Weights of a small mixture-of-experts language model, trained from scratch on English Wikipedia.
Experts: 32 SwiGLU neurons an expert, 8 picks a token, a softmax router.
Below are experts of layer 2 (counted from 0) of a mixture-of-experts language model. Rows are named router (the router's row for the expert) and show model dimensions 0-255. Each number is 128 + 32 x the weight over its row's rms, rounded and kept within 0 to 255. Numbers have three digits each.
After each expert's rows: a language model's description of what the expert responds to. This comes from a sample of Wikipedia text that the model never trained on.

# expert 60
router:143107145130108099173147089128078129157080125165133094133110132110112189142162121077131133077093140140122157151163111095132203077144178127145100090107158167089121094101130159124129114129153107101109138117135141142085125129144068086159128176165074131106159156145115144145147108056114100159069192147094114113144117061124142097136197111111148082127102106182065159170116089086176117167163136123157142141141082177132138186120107147118105174122129124119114090169187119175096083110096093076075125088174088114101217139115133155147112108105124149117142112119202136147075144163121076211148165134154174117120172108083122161074071101128086211141086129152166139117115156147116159107145146143122090172144153133076095147129114187162141085129172114129092174085191153172097108165150095
What it handles: Word-final suffixes. Closing suffixes of longer words, especially scientific ones like dehydrogenase, -ensis, -idae species names, also -ing, -ators, -dale.

# expert 5
router:116133150169133167129169192070108092148140120159132073112153129163150076094160131126152184178152138106144109125103146137157181148099069162116121124154139098145099106107150087158126136131103156135135106138161164072132134150064096164162159129089163094156085169098090072094159133173134142152089073067082119091091160156120086135145133168120116172135108088155153090104190130134114190104133124071119094135089134063102165186113124112117090165145174121114104140114081197169118138148141166095149123121075100142078153179106067187120185148188085151131108075109092147172162066082127106168109172186108141084102102085091085142129166153121149092161159173101079143104122051084100132114173110124180126094125141130180134141129155124093103142095085149120147080115135095172140153075123143
What it handles: Quotes, apostrophes, sentence ends. Apostrophes inside names and contractions, quotation marks, possessive 's and sentence-final periods in prose, e.g. Ch'usok, "Name", 1997.

# expert 29
router:105135203107105063166138161091070137096118164150129075172076165105145171099177140107153144108136085128116116142167082088137159100123133130190094076158158183080107093105139110129143129147127119117152087149150121165120119155122147085153185151171127146102179206122101154141145099139157133136078132147115120127124148051153140089146121134102057086183119114175121155160151150079169098168123098130110113162127093179108093184123084139127093150150104133034063101131137131186104099170163108101054114091162100166098147134133160160126132152064095176116157136114165142101121171117155103190153161107163151083117161120124093171060131110085122163096101183127134134142129162134106133157120145163097069127171068110118092113157113144107153080128177099190073130148129174194141142124132096
What it handles: Mid-word foreign fragments. Word pieces in the middle of foreign or unusual names and words, e.g. Saltsjöb-ad-en, Dasg-up-ta, Wolszc-z-ak, Maeckel-berg.

# expert 45
router:093104110154099166140199120158097149107104148119131168143141118122116154093110101114073114120134106156141136141125156090151133149149142133119145227128132166107063129094102153111135157205093122149162187132090125076126186046145104071119155162125102179148166090128104102192152173179084069137150160152163110110141178124100110134099128061132156136155151138152095122149045097095136186095151126114155140152193063179103107092177149097119134072153095124185149138119072109198105156093123063093110121127151085142131140146094128162174112088102158204117179121144104141161111161093114145141147081152145188127093114116139125100125162111133187136118188133156115156129116124156092174049135153144082139092127126150141174152170130123112168144093115077152158055160114103132140154129094112
What it handles: Word pieces after R. Word pieces after an initial letter or short stem, especially R, such as R-ight, R-ail, R-ast, serv, govern, plus month names.

# expert 15
router:148151154160158134068079089163180163085086150117107122105135123141207142114145178095094164126143138060084173088036150157090116075172139150135117134161060085107092112095166161179155135121098108122111071136121119134085072134130162085141141180154118092111099190127146158160132122154112203081095157108065108123094034100158148115092139148112166125167093085116183105149128167084180166176094089100170112160171062135086161136120133076127118172143101136056137128102126089111161162152127116109137074145154090112141179171127169147101120106147163129168111140104118159123097087120161158077147188164152132182162133095103126095131086098147139143083162160161111129106137140168135132142134117148144141088147124149157082126142090137074095134148111166148089094141171093117087103093123149
What it handles: Preposition "to". The word to after verbs or in from–to ranges, such as returned to, refers to, from 1946 to 1954; sometimes in, from.

# expert 33
router:154170104158136159182179098151109090139151151141117111141190133185161115109129086070160165138132128149129103097184138110103143107100148100133152107095172113159208093115188089092112136099091135087087145149120117142116105124190078073129147125115145122163162132112108103129062122143166098139127170162122167127144172113144118115102065106178163135092122137124195096158187105135096093082174148119124113101120186162117109144091143255121147102127185149142107148123119120120103173107148124175142149086157149087155168083107169138112080185130133162151106146114117164117139100119116166107121117159169130071109085144149170186131172133133132082083095067153113146201136124050085135120120118156130079152084124159112200165134086209154065114171128097133158170163135145095130093111096130
What it handles: Titles and plural endings. Nouns for rulers, kin and offices (King, War, wife, Council), plus plural and name endings like ers, ies, ches.

# expert 17
router:135132060202127120103093120160176148178171153137164154147185130191139128093139159140110128123115098136135144105169136075136133114107134152138120090168154148128178143091129116117143094185173089095173182136168157122109121102140118100180101116138147085158114086105124091099110187171141090078111159080134132166159154074138135155103138149182147136149106112120177128178136118110109118084121087112118121173069084176125110117080106104171132119108103154160135111107185112130063193157114176171181099145092116118097088145174115169123069129100191119145089194136172128170109162144166095129118136155140070160085080176125165097099146120090098102130132160102165157202189150163119110160161130095164155161166110157090083141105194090133126114143105100069109111166097149139182212097172159
What it handles: Place and institution names. Proper-name parts for countries, states, universities and nationalities, e.g. United, States, University, American, South Korea.

# expert 47
router:164112097117167139150075118091125125133129153117116115107141170087088094146154189092116153169045120158128129129114048149121079090137117124122135118149163139138102111074195195106083078066222136108130156124135099135092110106193150112192131129160085140118168133118121137070085216140160049117082130120113094134183130049081079118135142119133155115148119145115132136138088095121111086132113068136084103163106074136127193154136128155089128153130094160127113108157152067178108127116146110105114107124166080117099152114145130157168089156117134109069122175151107148086109147171067119148136156157137117187152136139123172139099172118131112159150139203137127157119124170185169152160098105142125090193161106172095080158124159098181126087134194098144151134172075140141121118151162107
What it handles: Country and nationality endings. Endings and whole forms of country, nationality and species names, e.g. Russ-ia, Czechoslov-akia, Bra-zil, States after United.

# expert 46
router:123128140158126108103168093134082134149155160163109133147139093151145186086118084167176139116110103116102152171081056142177185070182091129150075067132137107058093123107172127158122144178082133079132163142116089134050088150119058096196172058145065174113138123125073114181161066096156084147121156133128114185133115133128128126129151090158093143189162122063102125198147117101116107080190146129155148125096054150148119152100144124091096147091153151104148114138129150113117164108063139133088118114138119175086115098123156141082092139126172156103141196175147151179121147084145113130096130153101142117173143093087149130114124094125096173126189159076173137128138118120106157099121091119147152111174194117123086167124111082112105105149128130149179157157153158155102125101164079
What it handles: Months and racing tables. Month names in dates and the word season, plus driver and team names in motorsport results tables, such as October, Andretti, Carson.

# expert 39
router:164174111120170101114076139174094131167173145106141075119146130137176152121170113158156155142079139076117143164127067155088129167109121116163176129089121118159154107133129103136116137126116136082081115124128144155129107117108120171126140108111113140122128086139117131109099076145070153175118150125137162153121173095190117183155147129054071168073125169124104127128115123185094136124098093124081163107113171114137119098100148177146169129080087162170153168044127077061090093087064184083151087171113154072227153133134171122114152174170129089196109109137115126141102058111116120085147077084081057102141085075193129154103132101155138120155147070132104140189157125172146160188141121124131145129106115142121105139137170118156093117124142108110114144133155105075121096150118214
What it handles: Past actions and -ing. Verb endings ed, ing and action verbs in historical narrative, such as opposing, ruled, became, established, took over.

# expert 8
router:124016103168138139128078128135112101157211091135130134156099127135113149107153117107157101148144135099161166094169068109143130035099102146144116116142122158208120092143168091129118171141138127116137157092146094069144082173122072134159151121116086123107129181097141144099170116158131148122133141109130096171102177156175107186150096094121139144142130098126152104165194138141091091090185153080110123082108104106157106116156071075124103119129125118137118135129223083127124160152111122109124133193085148036160071176096104109072114144079114109107192079129159124164072094048149130161152088110124107161118218128128149135104093118076138111112158143148093126142137135123135159136095126134136146101124148104164119102126210084054106140142123101103168136127114109099131099197115129
What it handles: Sports narrative verbs. Verbs and linking words in sports match and career prose, such as took, face, facing, saw, win, although, where.

# expert 42
router:064086137143114133165168145104160108056147095182143125068105148102148131141100110091129120090171106145092139167101154133094184077113164185136098135104133116137137113107122144097166189156088140125085144133101072112139159071077120147082123132078111198136141155142137119115192102094108113147176146147084123112143146129164132069116168109202142160105078148161153032175120127112120191123129126153190136088166182152093108082132122117173132108164214120143129094206113128055131138133149123093155153132168105081121148131127147133117162058157095116066176086102129163128176093117167105130102120169134145106086118105128160183179084127143110181158127090159121161067198162142101125110136143132131131144136086128108161137121118115192068143129091134134096070148137138097143155082093138
What it handles: Second word fragments. Short pieces following a lowercase or capital first letter inside common or name words, such as p-ub, c-up, P-ert-wee.

# expert 14
router:126137112105134129105098122101111082168157101137120083138085112167120096130112143080149105160114130083138140162162176187159111122142078151164122111119125102100187095094121108090086132039121171103154124170144148077126132120153098184179105164170124096047152157125096144100144169163191132069090167141108160144180180150117136178075108168177185164102157085078079155080107169142119150096121081072070144129104079111182115159156128068109089106102165093179140101115119122108194087131168110116148081158116117118156103136136090156120132149113133143114118153139139164139128109112127094110117153148226121195097102100130093125135106099080117115164114151121091139109192116104112170168060120188138128144076091186181141106119173120098071154164153116146088168121133081130117150121083103
What it handles: Mid-phrase content words. Word pieces and small numbers inside table cells and phrases, often after "(" or "|", e.g. Sem-inary, W-inning, Current, front.

# expert 28
router:146057122119054102122114120126143121156104153137111094099054090114155116164111127070123104130096102158109156140114113141138104191110075131166092177136162119105103096098145115123119181138098166127174111097185151105124080159101135173103100171105170175061143149133171145135171115163168123087101116116067161180163148147168141127120096185125116160153165152125153146071185145179133146151134094116097123085111108060174114136188159089107135121205175091152128145199171120077165154144161104084096138185175101103129168107152107135139142146136141136116117196138099102125149116085178153108078126109147101129092206139125094067107093078087172163179162096152181128065113152108105162112027130145136114145165124140192171153101111087150145109133131091161132109116152113134110107117133146
What it handles: Music and film production. Words about recording, releasing and making albums and films, often in section headings, such as recorded, composed, Filming, album, Records.

# expert 32
router:129125144174110099098140088148123105121151149150103121107128138195115123165087182090067088158116112108103166133125124120181091160185096161173135170160153167112084128117117113137077121116141073100107138146101138135110133097160067146117178189143168147085061102144136092119081171157147025157077062146183141102129110118110091123077114131105161135107159103086091083113158096140086158098155137142079115072134093143155094094170137154123126118209165090115067126185167107075120178170123078096124162128168074114114105074132150120170126123076144101138114131140096073152170093185155164134136157149137115136103177140114091160136133116115205105100177162132131159170138161127096078124085133143123142104186159142107162158116199121140201082157165171130121134092126114148081114119153093
What it handles: Section headings, table headers. Wikipedia section heading words and markup like == Background ==, Gallery, See also, plus table header rows and dividers.

# expert 57
router:182161163132115112171133102181132093166142172103084102122167157138157182124145098111106181160105157095147153143145050181112136158146135130075172130096136102123162147137132126127105088183095111128086178146123147123142160108138130136114194135078099178175152041135131171123124124173160127166164103133123157171113119077157095065195164111071061138146132153102170099100124081156125099149141118173084109142129189080111092090080178222106172139120156178160116143053127124081117140119103160140149176124131110095122123109127136064134131197180134114090073128165088134127164108159064159096139057114091084126151087075152114164114160104130136077152081096102113153145149149153132136079135147099142190151167178102104147140142126178131123141139146118106164154184126138123108114128169153
What it handles: Event and time nouns. Nouns and verbs about events and time in narrative, such as years, released, season, took place, permission, died.

# expert 10
router:140096123132113092156062110160095104103207116120155141161115086111101104117157115099127134199179093144099117163133159129117126100083106123195123100127139114128186106161153139118061083126077143067192130130103100160177162124118138192154136124103135077129142211105076093103127094137179085148034097160121119165138137149147103122115121186142084029121095067149150174154181176136090105139135144121133162111067128097144139095083067093101157138113159111102114128108126104154182152151143102120163051128144137132123141125111130152110157189143106081104159077103095135159110152120155132076134132072117156132182114189146127146059114106126089108164115151146107145098156159155156167188135128140118104174111124118126120138116147090167068133154111117147037129172086126078146111087112103
What it handles: Romance and foreign names. Pieces of personal and place names, mostly Spanish, Portuguese or Italian, in lists and tables, such as Vila, Vázquez, Jose, Los.

# expert 9
router:110089166089117088144143155095165099118109129169156161105076144063140176117118110186079135079095154162122143086174077156123125061187180154155090078050170110119134121108182093115084098149179144149057100127089104133107154109139107114173151156172085179142176094161138099110088164067107064176168170177145136181122144075160098055099158100154113079139108177152130148187111110101136130114158141192064210078151155120105146088087155126132177114121136199150111118149110110145080085131139121099083143121150149127153133117118128113133117084107118121113122068099147150136113152204076109145133101121165129083201113150168133158117110102124098157143147155119133126069124161145116173142169176112103078138119109141091091140122130118163134093129172104117101164152171130108126100138134121
What it handles: Latinate word middles. Inner and final pieces of Latinate words in general prose, such as ment, ens, ition, iter (defenses, expedition, Mediterranean).

# expert 36
router:098111128146132157102165135115125134112124107120144153099164138161136150177077154106131137146142132085173172113096076073144149214162127095118159230138123141179115112130102156126123132136116140106088144133167129088094117148161093126064165113142108110106120066133160161108138184192125110088101103141117126158137140086169096130109128125112116170136120090069137091062151071157049099099116122074176119075169184183094111148105123139159145160084152055105070105078192071106099140174103145142142137116119134120128105116155155176155087195098090112143106135118098133132113132158100143165130164186143110136167188114122148119142144146144147117068114140134108120202187134201106182142104039145107093095157092173089167132143155121172144155125132132046109117085094152090106085143102133
What it handles: Biography life words. Biography words about a person's life and career, such as career, children, University, death, educated, parents, often in headings.

# expert 30
router:148133126153094112138110124178111102145042123119117086105189159138090154102105096176113097100126174109068144138109204104136139150123169117153090164074142152135180125104115060111183134148118143125161168132113124114134133122103080078139109128084101145108175071140145090182169095158115144145124134124209128080073152085094155071121095087134160104099128124164115164200132111134161168100165131138128100161172145164149090095085105139172130094157177078126106125152077161084168156131140133115157172124152140090104110107121128133149118105155138173135082113181124180168174130133118091180161184092136170133079139129066086101113089151166165077107102064169116144194167107061107040081176163122153107139137145151114158156141114189129135097130075140111123187160127160131136181117123121
What it handles: Place and building nouns. Nouns and word endings about geography and buildings, such as north, area, city, acres, courthouse, km, often near coordinates.

# expert 19
router:124126100146130099184101087130106146107066118161106120152100161112065149121110168102151062122167093120147137170071150159111137125088110150168136145154080154140115163106118150145138188146098134193142176132076074104123141154138122086132126114142129134117145159136135115161171071187118144105111101121072165047105134111112131104136071121124083025155155112108122150185092108104210146194179108109201090139149146144126094141061058114130133164171133098061085162161100126116166128124121140132119114069148158135059136100108160116118162112127121168123151117099139135149138126146144134205161161132125156183084149140106155117122117136156106109115107144133163125100151172155094131118113126151126082115169127090078077111149047106149162138124025143184058099060154153094128132152119132
What it handles: Coordinates and place names. Degree, minute and direction pieces in geographic coordinates, colons in infobox fields, and starts of Scandinavian or Slavic place names like St, Sk.

# expert 55
router:148140153154072113128134106135110156137087192114123099115174034133083181107123074120128118109112158098130124108132164136123135191137120141109099155082164182109142148122109086119141102079128127092103181131163155113181115079155043116172140123138113181201129085095081120127077075054144111128165115134146144153122109132088147106182105138133146054081104167145046140202211099109132122098140081144094166122105097098140123126133183167097154129138170169101129130165148150084155158071157146123124169074146114105121160120110099102162108159128125113153064077177091135091153134178096104138148089128094099123116131153099107144116063151154139117101125125124100140094134140163105091059197179122096112171106181089094127114144122122162123100152112149191176182116153187106158106128111097
What it handles: Pronouns and topic nouns. Relative and subject pronouns such as it, which, who, this, plus nouns like area, population and the percent sign.

# expert 31
router:114066132154118166120086119086163078119175123152134110081138185162118047108149068073147130115183080151129198157150138044082131119099132156144101167118124149138184137075142156119171166073075147122169135156128142177112176167080078184131130096091107095067088125105169132182150078133126113159149109107106097132161178166137134103152158094164165148165090101160135139147089077084087157098198124141179120168077163172096167152197149092168157154143104137139171162130121164106127127119131104078184123172182087126147148143096113142157152124116099123082159117120156135164140137115117114142125121151119118093144154150091169119097114156108119169128161113153194148138140109150093187058162123150110053122175145144078135069140125138164146138168164117123183159117130151077137129158122099
What it handles: Adverb -ly and auxiliaries. The suffix -ly, -ally, -ely ending adverbs, also in Plymouth and Clyde, and the verbs was, is, be, been, not.

# expert 61
router:144126115163177124173141079098081118171136045112114092169115134149136121101162124098190067159104107149111128118221138153156167056172146131170095088134155164156139095196133069063098125073066151094147098173131128097110157135138115179141139163073142130112150120146096102093111136111135093154162180127184125139161138125169141205092101110156087133117154108145118143116122084088086103045149158121088147130106209158117108166127108146140138059074149146146166120144092130103109154108184093152136141116114112064169153137078119103157124190144132141188118148095125105130125078120111118118143057134163143097087084132099121151109136133108127061162173140188093144124116105071117131139151155141097124138107150152177199101164147130062060156151147100132169137123153147150116155128094127
What it handles: Word endings after stems. Finishing pieces of words such as -way in halfway, -est, -ed, -ing, and sport terms like winning, champion, success.

# expert 25
router:134118135116094073144102148116086077139170102157131114147113080094102175162148105115128096197148122138095161112106124190123160128127117118174112180099171135159124125127136169097086162140079150110169185180141089164186149109132153185133109178105122110085132237101102169105143115124137091132103081177104173135167109183177139109083069115137143090167096120184157143135206189172135097150092148092179157120134080152120098119122081111089085108139136074129125132108087093171137149190096146099142080152143127132123126102115142153118110151111086155051180122086079140173124151096128104149126131148083191103134207149115110152096135124111090137114120112189128145068159177143181162104132196110115113114129128144120164150158165073080084156135121092128068115139102113104105100157105080
What it handles: Name continuations after V/M. Word pieces following an initial V or M in foreign names, plus given names like Michael, Paul, Frank, and the word during.

# expert 62
router:140135175155095082165065135097087093139158076186206117098102120110121166062101128201113069091149111134123126113160121171079157041116119126112108077123128160116100102198107176087121122107095178174130092170114068173176102192093114148080131137099162139114128173122104110086175156158156141143093117150154137142162165193152112173109131124144145123182081080145180134168175138138144130114143173126132161115103146104148120075090092083138060105167116080139128105157121120160133149179172092128075145193131168114160135126070127124099115054115076069074164108118147153116129151142115131124125121165092132132142164156115170115125130096122105094099137136147130142160131118189128129184138165119111151111114175156126173166129080086109111163151118066099097098154136079190122168115173141
What it handles: Word pieces after initials. Inner fragments of words split after an initial consonant like F, D, P, e.g. F-rib-ourg, F-ed-eral, trib-unal, Fal-c-ons.

# expert 16
router:126089100144219126164131118120171079143213069170074137150106157123137140114101096102118092146112134113118123137157063099168140089130123134123173123081132148175090138162171115114135178158116181112093103123082111115104109154135139205095088112092101144148127154108128132134110115093140134135187158126120117137159141161176114157147102125123101187130112129125155111092123100167053091081137171126175172138081174104079102087130077128162130131075161144162190097111131105101108152164107104113112164107116166091191142159112160138164091181113149131117139080114103098128189103091108101078107026110096091125146116120134153126115127094087178105114178128191148141119106152165141201100160090162100108149127135157120172130134205091080092160107159161075210151092114147110128106185181145
What it handles: Sports-career verbs and nouns. Verb stems and nouns in athlete biographies and season accounts, such as contract expired, suspended, sit out, games, laps.

# expert 34
router:064107137161112161112142109094115153036098084165114106115126073109118154145121111121068174122107117160136165165146127085160066078102126108125104154085118132094067131151139158127132148133131166180056114166067101124146162083100192102135136161113110182089140090094097152103160179115091133152075200128160099184089169115136133083108191093142142127105103148111078110133058118070124152202130107134117185139163120142155118051125175116169092097100144165150181099138154116174115123111159127126098188142161113169166120197085120083127112075120120108104152095105120181132124151120151099127116083078125156103113066076150086134144138109117101096170165116128174157084106102151077124164194125145128128161144146138128116104145132059145126119097171118126106116115176088196089147157110127
What it handles: St, pl, sh clusters. Consonant-cluster word starts and inner word pieces, especially st, pl, th, sh, such as shuttle, widespread, plotter, help, will.